Experts of a small language model.
Training: a variant of SOAP for the experts, 354M tokens, 10798 steps.
Below are experts of layer 7 (counted from 0) of a mixture-of-experts language model. Rows are named router (the router's row for the expert), down (a neuron's output weights, with its number) and show model dimensions 0-95. Each number is 128 + 24 x the weight over its row's rms, rounded and kept within 0 to 255. Numbers have three digits each.
Before each expert's rows: "raises" lists some tokens whose logits its average output raises strongly, later layers aside. This comes from a sample of Wikipedia text that the model never trained on.

# expert 10
raises: ",", " and", ".", " (", " ", " in"
router:135099122126119148111142102120115137121096130157128135108105124133176105125130157133090162094113131183142142114134116113126127135138145119117130160130136124134125199124159119144128135107148133137133133123089109166097158157131120134132120104107105141152141129106134160096124162067143143163
down0:137111115152157125153178125111099127149136114142144100092131172152146107125121156098151147083115147111129094141088139095087132105113156160126128130086122152152095080127128127148122126099139100152116187126092152145182132117120150101074134155131155124139131128141138083114127124136130152137
down1:148143141115102126122134142107091103110102140136103150109135145138135144133132134105177116147116191138152114113128150136166115085132095089126135107099138105160135111114110126131173172139134157152150098096163093141138102144140137122156116105119165116117123165132173100139121132144110154086
down2:095149089118159105164116107130074079106167139132122094169102124168135151140128121127157141111133139138129156137153081116138145134122139126143113080140138154122103112147080169157124088143165114132143107108093092150107123155111127155119132138171158098112139098089192093102121124154115135111
down3:140120128081124091173073144145119132104115148126136082148116130102114146125098153098174149111167096130097097109148166123072137129112177145131149102136135128119158141126129080137112130114125114130147092139163123116141148119164112131121133164161140149131118128101120134147137147114129116132
down4:140116135122127156187108114149152119121120100149124144116151110112106119168090098095131109115167166113115093098137124176146091126122088106104137166107109127143135102099111119121105139144103111099133156142141126168113129087065109131116176128129126120136136114137146101221104096109136114155
down5:125110139092102090120110122144130115147145136095091109095121125130099109140128095160135103124166098157100139128167141141070140137145141122116163100105123099175110139132180150072087140102093086173151142131150149120154143173130100131103128094087114145139134144145084116111176132182159138118
down6:155122120123143100129145149140121146114140112164230068139151117148082105160112115090114121151119153149142101092126145104107120101159154099088111123109158079126113093126141137140144117154108127144111143144142166156158130145114134129140130102147124099092097106169099111158120145191098103120
down7:092123141097133153096098165178114068127124118166111102117109098075104095114087122101142096130131132111100149107083129098149125074151141098121144178123100128093157126160122168090143138094121132161111130122082162139153106131137134103110103115105210138122118080153128123143163113141133189143
down8:142125097125149153148104096108132097115086149156100169115128157152096163080122149107118151093162139182145178142177079099151116095133098097114129109110122154126166130112115136130119149158119165141114149113133097140108178160158107100079075110120170154126152118136132122110143148149123155126
down9:175184152157147079160106120121112110151125170105145120115109131138133124141162117086091120119141131177121169126136104125152126121157160109117109128112110096149142076127139120131153111164079166184088097122120123144085111124105107120159119109121073124102121154112104109092161110097133160136
down10:137151131123107101112121145131159118157145099153157168206141101130116132109149080155131167146108173148090109131115148138105131082162129098167090149098113130140120101102118112131144105126147131106125138105126138112126126141134143143084190134157146132134090113120138101157111107123135154119
down11:144101132134156137126149124079075115136155104124129116117140144114154167084170134130131129117139168092134159148129110088138110154120177108093129167155130132082167115102112108082092138142109137152107135165140116125119167098137129138163125150137103163149147128105132135101165088090140103114
down12:165109120170156080080115121125137112132155156099157134172180093111148087106116130144147156184125086112153124131134142128121138104163108114101103111138173095123187120109120080086138107129161107112145151139110116184118106111128134149138101115153122105145124091140108107118103116153149101153
down13:157140137122163105141145164137096122150176119115104096092103134132110133143168119114098112157123113143085147115144136136160128127080074105125137104111124082131099133145156113144170137134136128111150114089100116090101087084112106107168129096124125128115121156155094148095147097163164143145
down14:159112136154102156072131106137123108145139161128121128107125136103141121144117101112127131109130154083100099138110106102113147100101126121168114146138099136104114132124132167093174114128138099067085136166162155184155113126111100137138126152139142120143140122151137117113168123132150126164
down15:160077111135136119104103125169103116105113121157150128094090114096141108152174116117190143136132100128182159078130107141126112119085126164136137093115169125135165130154108163165183148172124155156123119118161086131134067120121160152175067136130150146147114061092135099183154141126137095069
down16:145113153152184130103122115140130120135174129112148086170134126121156142140132110073077130121104117145168105131159134092139134122155099166114119111127066187131097103112099173111122104099128153120062152104138116113108158122109139129164142155121131118142151123135121085179126113110143092157
down17:123156110119086143151119111117146094128121105126124148094150125153120126109115153122105112090143098099133147099136094124150147138135118174149173099120134155122133133112156098118118140080096132125161139162133130153097151145150124186092139101171134097152164076133089149147126140128154160139
down18:127109146118156127137132172164116122113112138121147125088111132136092160086117161105138130118095138137094095107150116102118141144114134147158139084127074153109104116144153133144128075151140097171107129124097139125116155093154146066120144125138160140178057136114153177141095135106103157148
down19:074159126185125122090121154138124134096135177128125161103126061144124144088177142138142140098139129077113165147169168157161123149125131086141091127162163122120141134119120133100154151138112124139138092113096134129114147151101080118073116111117124146139175105108163100118153135120169155149
down20:138143130084111105133155180127121101126095161138123124135131119102134087145109145134136149149158113142111105162131114120118055110102082130130180111138179095145141132144082097097130144120151148092085122129156113141161139107116115114133117119077165128124095118140118146146123137109079095134
down21:157143116125107144130076153173130125149128092151139138138102097150092102117113155172136122106105099139165142152160151109136119152084122111125131151131140161131175132145136099149094131105075121117115120115094144096131137116136141137143140210111125147142138168111138085126143133151149134083

# expert 16
raises: " in", " ", " including", " and"
router:115064113141095139132157125135082117121123124138126111117161117097118119110163113162123131087173145145117093125108115114126116123116129064136124173109154111147119137132153107103112129126092118128166105090110138135120138115140124116122167117143093105109151118145136131128143132082118132136
down0:109106125113136116144103134120162087080163132127080121108136103163130139196112090080166104109173100141144173119131169163115137150103111148140129134133134113111157177127096125125107095151147144112132140129121118169132153132120116131077098120148141170129119106165138130120148144155091101154
down1:113139123102128141139128178114118087115133127109120161100163127069126166115107138158151102131157135111116155160121112079140132132097100128174141152097116156140120118186125133107124136100097169150080125136085141087147148164148154131126122138116133146117172136121119135147128114096132112137
down2:117093143128153146163126133179118067123173121128147137102134118142132107127148125134151155122149111190102126118087087129115107125124118125123139145090099118135133135167124118163112110112126082156127130150083158128142144116106128144126097116133096153157161142141159108130150135116113095155
down3:142138130175148146115116146177121164153131167108150097119125096127122131121078123121151157138137142136086092137101107158161130135146122171126106100112115095126129110144138131130163153120138130178073120175153184134153106152106151081118130101133101102119125139160124121110137116115118142143
down4:161150109130116130107159158116118110155132160151122139108150136136049105124139140132095132116114124109149060147113121162147137133113131108150153151132206143168105128158172117137112130125096148104135128118142114122112138108115097140139141145127149116102113136115121112108134087162116188152
down5:099087111164100136100120098084146124162154110148121138113118140115128140122144093170151119101114113137113125099153177152129111137134115132152121114135117161109121145153119127123154162053137135124136108125140156116110101141175128110101130129141133113141165137123099179154107156127139126101
down6:099136127117164082109113123125105143145117113093138161104145100167129149153136112095168110116151112164093152140108090170140115132126151116111103162105071133141150111093145099124119087103137100154129183141111146107119172115090123152137083106107163110148110138150147115153126108066122124093
down7:136073089165166117136131140105147126138135123160118131108136155083143113122173130143098163102101131125122109158128145175131113122112133149152129116120153125117138110145115118112136114125133121146102087112117094128148161115077156139101162122129060149101139112138125105109132118099126129140
down8:130105118090163153125123104152127101144120113071130159126137091123099148137143136085174093117144107164140114150144067111131091087149102111142122117114130075088128105114089119084162128128155099146123080132089094148106084116172123146120075162168053129092144127140162136113109142113132134136
down9:104133153092093156092133089126128085123160098142141133153101121116092136144106119128095083122137159119107147127138160091134135178145122184103124143144138141113129101121177130110113130187151119112146141156139159133117185098136143082097118132136087161137170176130174111133157139127122130130
down10:147133127100136154164090070124148115119050085129117121128137151125163109119140145167142135117179183122158092139137085098097178157139096153127126084086107130119137122128114128081127129128134118120134168140126133127123132098077139112107130145114135093165103108108138069132092116135100108147
down11:079130116115107094155138093105171124141139123108111111098122121105192131109169139118151141119079102125140124092146132125136124123136143106100127127138144167101108141165202133135138133164181134107113091133114133117117071172108140160156095128123152122150124106089138137100174119112141114095
down12:157150158191110138092120141138097123132124124142134121106101153125106108125095098150114108101095106094123159149088082084091118149151116138170128111142128120118125134079091164109114108129138135176140159140126129124108144105099140120151104129118114114138096129125121149100128118118117155159
down13:124130120128180148082146110103148111132119150139099161119122108095129123171128082111113141138110100141121144102174089121109081077121119166125138108143124104100180102092099137158136163123149148179118129145137125124130104131103100177148130127105124112116116132164124128106158100099106149147
down14:120133118108137136102159120132150134162134135082122131103123135099153096118122137103108130087128153117122168141137112127108157052107156139131169091126128117106111116183110088126135156113106148127135123121129146074131098148175068092142135102105116085119121112138100141103134119148108153143
down15:108142097116116189121167147083157174097145129152114118201160187160146125077128103168099148139111155115179151109148106096135173165145108093114098136113096143134129138113161091103098129110139123108141152143131134152116135133175133105090075115130108155134135149129107114133125131097160131120
down16:091132116133107143118165064120139136175126130107168080167157155118116171116089183109121111139156069158124129137124149151145120144120114098189162123128139106148126061131144149092149138098118107072124124138129141173170091169120104121129097110137081143115075126122168133099139099095070154101
down17:115163122118123169100098160100134105114123168162111141141107112132074131176159125103096140150152128162124150154087091129103151118139137134143100195139060125085122082138141085114136121055146156133106142109124141117146104110122110140168165120115133144168120099116155136145139098100126145090
down18:142144123092152137085132174133129162128154134142139152147145112143107175092113103162145161163115168119127084115147111089094132121135070096137130114107140143173134113129106122103128137101140161098094121139102149114122130103161154080122121097086158095110152178134125098119112144133121142141
down19:108113170092118076108061099140138141119160138154146098158137154172097142139111128153163144121094158098144148146159144125143118148119134140117107150140141147168105131098098109129167148125139123094122084130155133137138153152100096120061166099137132141117169145151127127096143157149096160138
down20:110139140110126124143154138110116135135107110123136143120122122095143145180082127118104126125116172140099139137126124138138128158090123149172097128133078122168137119104166126120115094144143117120133141121119105096123149123125156166172159098103167113107130131093155161108124114099114144133
down21:165110091171127150160167112108135136094115148161116124154146114127146115167140144146130134114126129146102176139157154154131129102146121148126136095166102136148129108120128120159109119138122117114144146097164164165100159117165147130131111150120162148114158113145116135124124146168157139143

# expert 0
raises: " ", "-", " and", ",", " in", " with"
router:113107167139142140083141099158107139118116112153117123121161131130146109119138099152091167135135099139146140113099104130084110103121150136094137125123100103127163154127208123155157154121136123121135114128130122197107154156143126139112123129106080127152143138095137133124146102101122126159
down0:158132110132150158145137106158165115081142116127088092129133121163124071154106148093124123113150141153156166136143125155112152067184134130129130148142123153123114139130122135098144166115125107164129130143141136113124140118135109162204179140103172097135098122141148138098091111113133095147
down1:135122142117146133117137107124097129095162124130148127132111151160132086130160116135092172126148144085123148130135159089146114130146109122158139131109086097109125135120147145141102106129099161119137096121128139126120114110109127127085143134142122162126089131143089130073132155127121115126
down2:133129127120099098116119114158146145122167122118088121088075139170164164112124120136144109150103129118127141152129121124119169116112097113115123134134150131127115161126139114162105092134101129118195152151121135091124131147128122122111141109130132086122151106140120151092139124128122131131
down3:127085147102142144140132173139131151116135136115154121136121131107060148175136167117127151116163159082080131136199155128100150113080089129160117130123105124136138131103120126077114106121117162067131116098175159158146113107150136117088153139112136165113126133112087139122097158118123178147
down4:117129112148156170090131110115163152177120123112137121165131134130132139112082134121136091141143133165106133129114155132129134135119107155127166127145137170130129145156138139150082121124155117105155102128103138112143136100128109147126141120108112141170089127166124081146097117147107110130
down5:111147151133121114157145108138129137094142109161147091073114137106186108152129154102147116127161111143132126144130114135122153157143110162105176118139127151136091136156095111110163090088104132137097125157148170138170127118138135106109127129151106081144111120113112137123172110109147106151
down6:134115147137123148135156102125150126138140163166112123141181102140148159107145149122131114077147130106114161131155153157096115137167119122093137114129159123112114110143123126124188091105118112119163151109137119122119124076113141113131133159096151147122140096118095127130158149087125135152
down7:128156190071139104112134122144091086089128149143117080128110152138144163165081132099162082111111116109110108109117155159090107100130135110146143159139160135078120149121127141133069146094090133119122068142145145125108131126138091143128080110109140114131109152101134131144125110106105144130
down8:113124138147135105200101128140131127160117075117140097098098152139117115149134111169148141185098127125162156114098094112105128118078106130141121138144129138136131121146061116157123175125147085110108116116109133088133124111093165106139134153128081111132120132166168136147130084114114143143
down9:141169119135135097135169121099129085198125106114134150177121131120109104128116114151134136151118153151107117082131114099161136092054093087123121133139127120123129178158089094142148147108092125112135166118144092124146111133122121098126076120154149100155124098170149135124163162144124120108
down10:132139100087085103133152111135112154137139139097155125118122159164149137167141080126115085117134178149101104109143105129146125134150175133142106156142157118123137172162113126117128108110150130124139144138085152160143119078140167088128181143090107134110109132100122146146106129134144149153
down11:115106108139151145120125123128113153150091119135149124157162102116107132135153128170111129139098146105123114074112079131100107166142110169135119114121147137092132155137118156098088120141109090095169150136143166083179151145113144139117121151117139124151123142158196119060138116134114133101
down12:143099147132108156115124140148129145145159123097123114141059119129137184157096141112089127090128110112116095119139111157135160160146098160183135173151154090095144108101144125178131099145096151128145129121130158098125133120133094148112176120094139147088131103140125133168143128142105132087
down13:121135137134104137133125172141127068140127177084118118145144091164135147138165141119153126165161113148135128122120142108150150138126111141104116088118132123109100125086096115129121177123145117112163073101106116131091184133140119096114123104174093125099105127115121127141167144151147072150
down14:112107138087125140110167105133151097154135116144096133120107147156114135154119155103125104107108145115157135155099169119122139165159160112147111117148075172161156124129124111136164165144120171138106117082119111109155108145131120108107113177147109148061127151170124095103102133086132143165
down15:060129128140112153151110137142139115174105148078120128168151088142123098131146112139113155126138188116157110122083151123104123115156130130071137111159108121155132115149116135092130164129102133120118127115109097155151144111137146102117148122166145090130159146165128118112090125170128156121
down16:084145155110147154077120131086084167132141114132126158136147136090106133155124106094117127123125117099128113140131115119144123144110084080121086134122127184112119150130129128114170110154069131101136103186124171133109198103121134150154121106160122135099147121120131122118120130124137100116
down17:128124147123090135168145079128146106129143126145111142124081101133091163099088141130128097137090127104145174163074116126125157144140150152195128129127100139125127090096143110106075116131129124087114102101105108123129188138130140090128157096112139109118121125121110126149132140116141157130
down18:115163156090133144090141160173106110175107087166087159121125136124105098139081121097189105157132128118157141100099102176109162096136130139118097137149151156136146157135128122080132126086133104148128105146122147147088110130075138083154132123125153101153081119121128144102146142105172162140
down19:119102136135114152125121130102148158159131148152118110092144140160136107116116136111116149096166136122141105124138132112125131139158157107112118133058166083093146138108152070132103108120139134161132150105147127143122116098141186118081126108115105180159131106139128135170148098136139112127
down20:106156116124120141136086160141140159134132162118120114095130156135167150175114119134152109152129130133167116110150133123112086143176131102151122114105133096143129167127082127101114147143100153120040107136111120140094115142125167121109136117109087103159145118161133129109128114107134094159
down21:153102102159152147150139125102098126137126155142159138141104177125108107127121143127173144125110173117133135121114126124130107145134139142101158090150161112112132161126132118106113193113145112139124088089126150128116112164165116138128151160126155155136128125145107096118107146161160117163

# expert 4
raises: " ", " and", " L", " A", " S"
router:123128130109130123168129129149104128117142109132120122130080080090101146119105111139159066148106144076123094125089108114149163110142160127162168134144142142134128170144164087122079128118123139141119129128128078143103119093124143101124118126105106168126162109130058121140096089092161122128
down0:132167158179138134148181098119104124080160132065143124127138124145107145128122085116161131107111138130123108107116116112113139089150112134125146104107103126120099133096157135074157139128109113146157137074127123139130119106137127161138118152115148101148109120117141134130154143111134118116
down1:147147131127151142128122143127104114109086113133133119113115138137129133134103120112127137123147066154125145137137148106161157166118109170133107112120101128127101137107157083111111146153120092139093109138115124138179145125156151120152113087132127123140137133142132120117141147119171150091
down2:126112155179095129124122107170134127126134128154121137156143114090113130082110123138136182159112124104148120153124130131113146183106137123136128106086078118116094126086150097157174110150148105117129179119159148119148125159161120130139132083172164115145120109134147148148114124093149117135
down3:135158138125148151145111141142125137161162145167145101116159119108129109165142145116127161142190167134112146118115137123082073120126151120126127101116138126088082114124178129149140122114136150157109115132176123098124100130151116094107186124108090131177175124109157119110145147134142131160
down4:138100186087178100188157093147140088119110121150135153122138141145157130132106168117111113164177135133134146114116099094134121129145140097116148130116142099097105149098119133104142159105131143105106155121119138139127111151152112138116119113107101136148118110115182118068102138127159124133
down5:141095089075127118128150154127103140089079149108150143173162175131094124121135141139132135130123128133179147148077116140094069135094144142105151115115177141152127161118127084118141133143134119123114169125138151125096119136143141109145146128086119118123139092152124139165108148083143100150
down6:151152142120142118158116144149109119084101137135098078088085126095105083148149135134079145116114102094147156133147132158102101153125120150149110094111165119143106175141128157143130155152122145144112098120143111127162103118129105139142135134112124119158139158141119120128122111149120109166
down7:155144107125133104130095181141109160080148124117115118126164137164136138113114133100143125136083121138122115128119128129149106106117145121115138116124139124105098154143129151109158121126086144072115120127082149164110159115163145114151172132136133129099154118119141108140046125139139134138
down8:077134126139131136113134094121171156127115105110116107137174068112150128133137083122117126146138133145093132125134148156132124130129119122147165136118127126127123128146182178139142118109143124112078178137117149122151154099112116115099142130112110116072129151133124116120110112108171155146
down9:136122156093137112135119103134134127140179108087096124110130102110129155120178159082127140134145113116127089075151166158118108146135122106122169122123149102132126097128100135085145141087113112134132089121145152117130147163138136079141118138138185130131126128127127133157132141143146120114
down10:142132138129094099119178129116120087104135110162137101129103150107076148130144143143139119099132120183142127129090133136134119128136154126114159156128116090126155141090172111127084128162145149115138109080124133131145126127131113107154105160153105086134147122147120100156092095168088101090
down11:122112133113151109100181119150096120118128102114140124133118121161107120134145134141142141158084103118177114191170191140114137128088174176149125132091096113121133165111129120157136100128084119121129118107123102110164088123172095140184142143170135099131123109133135105128153140125141156131
down12:152112079102142109120139117099132078145106160097167085149102136142140112158107160119096107147128127136139111107124097102091121112108116101150105134131140177140091168114159121123144180140156079123126120111170182099165156154105125090059103147154132148172164147132153125115130125132146120138
down13:114152122130155090123150143133183138137123121110133108153112123173147123107154152118116109124100150139096185162098146118126118105137143143156092109138091116152109117143123118140108063086166115154179145142083133143078085129090122127140125177110105152098122147148123131132105111137116099112
down14:089103103058138125150125110110094151113111092143158172121154152109092156118128145162145161126147148085143147111110111158140101141129110115152151156150129113153126094107161148176131126124111150115141133130106137150111098153161148124150108123094167052113163092136144115189077088123136138113
down15:104157081125125107085147079138110148146094128131133120113152119115085128133145153096171127117119136158092097137091146152119103108119147185198126110148143125132088103131130120141107139127131137150120128097123152125134125130121170100075143115099140122161117150143142098079105155110137135081
down16:119144123135092130136130165112058165166148124096162123162151149140134131126155144130103106148186085153099129122118133093074163163129144114136148109130117134149121110127138124103136100116085115116161106124128134127145141115121136139096144148095122148134134128135115130106161111142099115105
down17:147104154152169155133182147124145135172128117125131138106124133101136109111129174124121135147108138110103163182144139102126176158101078121104111141135116160141144141120115133126166149156145108106195087130119127152127096134124123145109140134123124096114098155114136110167127138187147113115
down18:109127132131135148121205168146139111112112123212145135143101118164140159124090088101093127117100116135101139151150136143103134112139090138108108133137141160103094155101100118116130123077160151162116133141102076138116109143115161138114114172124157152123148117176104096112117148107131135087
down19:126144131164108116123123122127151107114156122111106160123131161136179133077140120176134122093149143116141127131121162126143129162166161093116165100130116112142128129101134131102157160127104091093148134099151097147137137203155138162071138129167129092105117112099117124143149086097112127088
down20:154109142126123090108136096158106080105122091134152122143120102132097134124145116134111123127121121098083156120129146124175119164160108101129130126156097130091149113117126144138081144129145113106114157156099148098138136123097091114141123108123126156110073175131160129072108144120103126115
down21:125133144163108154095121166112189127099074132139126143125112144129103118097108152150118141152147129129142109100164083154139112154096103161169106146108134175097132161135105132087152146068129141126118088148126171115133158153156106135111109138121100184095091109092153126169117110128143142089

# expert 3
raises: " and", " in", " ", ",", " or", " for"
router:115149170157082137153127098097118133149106133133145144162158137147150065114185152123119151128140157119142096120117128070102170122113127137120140172132152108131109156131131132136097150143159102166105101093121134163126138129189126128140137083140145144108153130142119098128115139122158132115
down0:138134087126141144163094097123152126121136180128087145126108131132129147155112124088112151160108156107117153133130131115119118178125138127100144148151151123124103106122136076083105115101105174145114119147137131140124113122145123097139151118136141174097120130140133120099151121114146135124
down1:086111161094078109117123131162124173154136122138166098090147132159162156140132124133086148133052122154137132112153113139133106140109137144120128090143175180168130151149144090113129144113185085127120154151109161096135171138143153129073141170136128179145088130129129115171159125147155119139
down2:146145113154076130121131124140149125134150121133096148107100109147153125097109121121146124137135093160148099118130151149094151138111104124150170118090145114164143117180103136107137100089108124123170117131092138144136123074132139139084128156145142133169148134129159156089127127128147108099
down3:138122134096110123127128200187113122124134161093136119133163099147085137118118099151095102118138143113121146118150109150129138134158118127125121138113137152132125122086140135125129095130111122110164169130148113160147094093145167141161121126117146150148166158175107120169118127137090178150
down4:110106149114162173158090171104164113112104157146150099087098150149142168122150135110147140145147119089112134152143163132162120118125155095140178108159124136124124128111087124120141102192139128157133105103123121086157158185179140138135158127126150095126139126165177123109126140110151129136
down5:129118118108122198131151156126123137113137162115099095138116143146134132121160138156122121127090103118107095098125153130149149069136118110105113160126141123096145136156134159104134099100087155113108166143112097156136098111131116113176119137095126159141117114090121150129110156128098129137
down6:134106132127142125139117133148112180136110091137100140153129153095138136126093174120125122131183154082117156136150154101172155179124168117117146138107146109123136133148135107095097119125122098148083117141124126150126122140121134148153167178127118149142140155133118168046106128131113128148
down7:121144164111145150180176115117122140100124089114107125173098126092155113099128134123128106123151133151108142125139145104072107096141142205124115167115113138116076117092147137146162131144119100111117142144134122138112106125135148146152168129163114140111133166133122124113137144122171120134
down8:115100134077101119107110170133129119199137077120148136117128129126156095128138108169139154158105057079157145137137112131144150122136147175136121105140161121100192124130122160162095135154143133160120146159169117145135132155133109134082113150131138149107125114127154068098147154128181090170
down9:170141125159079053128136153124108089117161149183149083155117127127166129105133147137153129145111126173128144159110076117148106148122104153113138093136124141130138147108177143125117099131167116128143128121112135154136105105114131135097134138116143095078130101104160135135082153131137123115
down10:147165139141176140134128087122158148129111136125168086133107119120110172099133136107097097122121135126092139091117123117160155107185141148076062120150119135133115151119142089163144137122097127137107111133140186102141138131169133124114099123112123115123115157141192120149124184115126113118
down11:111158119109107168080145095123168170124105114123132145149151113077151131136113192158120145136138113160156100144154156125118134122120054084118102130055106133163124166151157128121127147105137147146140148131097157151142089141131121157076113153111135122132107119115119120122176144115105115125
down12:093165135125128170156127136149105117110137153132142102136124138163133123120104125137145094117126133138132075112141124129140133101091087146143130141094138132100126143125100113136122134161132116123141149138137115149167146168162168152109134123141108131103093143123128140153145071151092122091
down13:115122156067117106110124087141180146112120152086131137160175115112083116142116100138124106117136089157080137117073165147099159115176164152078130133139109109102116150149077151155141152137106138094105127161091125148176139149109089165136127119092139145110099141139091136164159118135124112083
down14:143081145087185079150148136082111133087198076167140132152135113143142113126126154174147154124178135140133156140087160148076112087142112128165095130131112128137135146126133104104148135102133140079122096136169137105090101152153163103151106132141060128128089100168100156130110101145145120139
down15:061135125128114118178154080122148133132117133106112137142154152161102092108118133137143126129128136166126084176099128146117123165112137105085159115125117151145149137100152137112152137129110144129135124154159071073136156118120136143179133141130117127152097093157091139114131125132133130125
down16:159112143130135147113124137108149091118118166161116147106110146144132133148138099146126158123095088114182126140156127105109126134178123124139110165123171109155129112137117174119134124096146157132115136147127142106102177100154087075097168096160126083127124067119148130126091136147081132128
down17:083099123098130130106154107134145107089107149157107099132133124095107103148109131132130135128125177154137117111101136140126145091179142115104139147102120195092114129115076155117143148164112148138111115077098130087110096116143172170135156127120097199153139121108139142151105138120182145122
down18:113113146154131119159144181151143115103137123113121126109133136133151139092138152139161079151103143108149130139107140130090121096141097150160136131129160141147153126127181147155156161095117123133135148159151130144148136136103097078144124171120161123128174111145092109155123149145101161130
down19:090159124136148148134107134173111102129127113138148148140139115104125067105116108126163133101164139167160122108117136133148168173114111144150145140066148115119116134091127110109147120129158142073112115130132104139119146130186138096104118104124187098099103133090109111131174155093176116128
down20:146096140109168117112145146144095151133106093111129122087087130132150117129159099140100097143099126099125137140135134159137147071163155108155127114107128168096124138106163097134124150151131130155145141140131129156147133102089120142151119138142104105143088116138082103169137160158119150111
down21:114151148141147116153099110155138108141104163104079084124074133114144136160150126167162167152165101122141160167177143119069099123087089099102158103164120145137106162139100122133094145144115093133109115177167133154152144183136165151131142126115113160111129146143135111172105130087138125165

# expert 8
raises: ",", " and", " in", ".", "-", " "
router:116124132135103123126139130146074160124133160136134118155150121123143106132146143149136154115151100100141107077109096127127110133113107140127145126122135100151125161148187114139110163138127135136109120104111090162104134120113135114106190087111097152136137128110118141129084161104131106144
down0:155100116155084115102191107118111144137122145108162136113126112075125172148137119103152147122106101145138161162161142130126166126124127119113158148176132129114130083130130107110132139124127162119120098104148143091178103135160116131149151098141163120134120114131135124088153110136092162136
down1:096129139104127172117153140118100098146175171153121117107100120122119129126125111147146127153150175136116133111156138152128091109156151130151151137139151119112149099116172154087128091100106140114153165128167076055151134141123096084100127106139110120151112169151112112066105125088145156094
down2:143084147118126110127142137113098145127118126077128114142150127188139150122115137110112113179148119174135125148144114107123076107089122098126136120149101114146110142145114162147167154147157135143130110134125118194117154126136150148131113157122145157139127129127106129142126151176165124101
down3:151102102141140143091121143077134152080138110123111150136124092128051152116098144111138111131112141175123128124149105159116113130118097153147150116153100134126106145140148150166067114090102084134136091078114136124117119131117077136138124101098149171132127116108079110134138139105146147148
down4:120099100112119124134119183116117071114119108127128100131149108139121180131131122116090150141122150148135096157124102202107128142101088055077126118130146115101114113166134145139116091144147151125097115101103105133075139187137133112138102139134097142090114144135146140132109100126140143119
down5:118134114112171154110129146082093121120146121100105152140112072124132121147178121157182133094116163171114132151080152133123093161165129141155174157152092131124106170133114134100107143096152126114141136070144093135137078106110122098110089154147113131124126093125139140107132162150089112143
down6:143104131161154105148102129141144113091181123200101142101104162120152175157118154142113118181116130134096129126145144138115098103117120108142148121167102121144124126119111120106132096120100120135101113101159099125099139133126156177130110142106079133141146138100158130128165139063196146130
down7:137153105108113147079136120187120142096141123132130177153123150150144120159091141155146100134115124149167133144121116140098105149143123091138096135140128145150109155090148074141142121121129132121163119152108127160103082137163138152095088181150139101164127117136141154172160167153141098156
down8:081159135165109150130124171136097099114125138150065127153112087138175130118175157098172135102124150164122160130102138145126133116096157134102169130154136158123133095103133094140108174117108113141157111118137094123144118111129146150120114210120112169116107134130122090092149140120101111146
down9:131135106115142132126136127112148134180116097136121157119159170150137097146158119147131131155129131125114154103092130150084139076092096130115096109131101133119124103113133090165116103142144146116157098121151111131186135104124124146107178090098162121143122160097166133113141156158126108143
down10:122123093117119117169116147148097101113130134128160159149080084106127105121113138165143111141148164107118133126204134091100132087111141087148108123098138148136139151096124109110163132134127104084091119152158172132107146095083134179119114094133110150146115126117090116124096140088122064118
down11:159145129133107110189140136086135136129150112161109181163158120122119085163151106127134138108131200141144133133129124105129122122144142111191085166145119083119135140157141131148121108160188176122100085124137104135138133180093092141135145100115136127123141129130156143178117132142124178164
down12:111144122120118137104088145096156143109152132148177108118110147152126121120131171115126147124111131117094120144120113171088134103097133110071090124130112162155115130115159094106130101123128137125132153111141110174174093115101087120150149142107138089094140129135086181136118093127144152138
down13:138132142099107180118144135117124137120108149152128106144115150114099140096166086116093135121129126152117097154121126101138111132169116157163118156125143090127172092103054151136113111166132109138080130097110123091141144158120092150081107095132074136137159143096136122167135129137124134098
down14:100131158143153120109129103096121119151130125177112106104175139138141116133165130168123135112109126131095126064100133119124136172119138112101083115116155052134125101108107127152077117095172123119172122163110136145119106110125154129135135130145150134161149105087139165114114186105131138175
down15:102109156134116105107125126144151166127137098150136107135128098137105101161105111132116107121146092138144174105130120173119155170167122174141147076115179114143111102137145127114115146114161139131141145107123109133126164145124141102177162156147114093111127114157169143135166168136106086140
down16:111143118094134115122138146146148150112118185152105080167105089114161120131154167095082172077134098144145100158150117158152099130116124104141137115132162123160149129114157141115119136132171129163128079162085118083146105112128117147131159101135125152094136084150129132139096119135112133130
down17:112130137106147126116090152139084118126102175133139141140132105126093077128085129093128137146127139128134118126112139128171129148123184164119137137219139167105133146133110099102181126167142137110114105128135149102163144154134129127163102135134119130137147160154125137091097139133137131098
down18:040149128165174075169164145102136110098151116110139110115146095143117134173152157119095175131128112168115121121080144108140149203152161144171081111112137110167149112141157140157113134108156101150160130126159096130108118132168125112173158131111132127126130158137133187175137146133097142164
down19:091092142116109164094106128143145138094153138100111155110109111115166125111132095134142109136094152118120111113139162136104108133142164171106148148107079163183154115111085163105129163131132086137092157134151158133097091157132126137135078118111147137112161113110122092119125146156121095112
down20:119152141134090167130141141131106119102125117148136110112137141145123146111145097160155168107151128095127154148113102131151115077096094149168173103132189100113130083129109147130092149134145180144145131134119124115159124137119107122111083110160155075118134113156120107157152069130130108137
down21:136122106132169155081088143102070122139131160132157130163124168174149101140155139157122088126149132156121128097147140148142113134115127087104122113112095118086154110142124175133067111114152085138107097067112127129097094095125108122119130141136106116129140164097077138174089124109128109154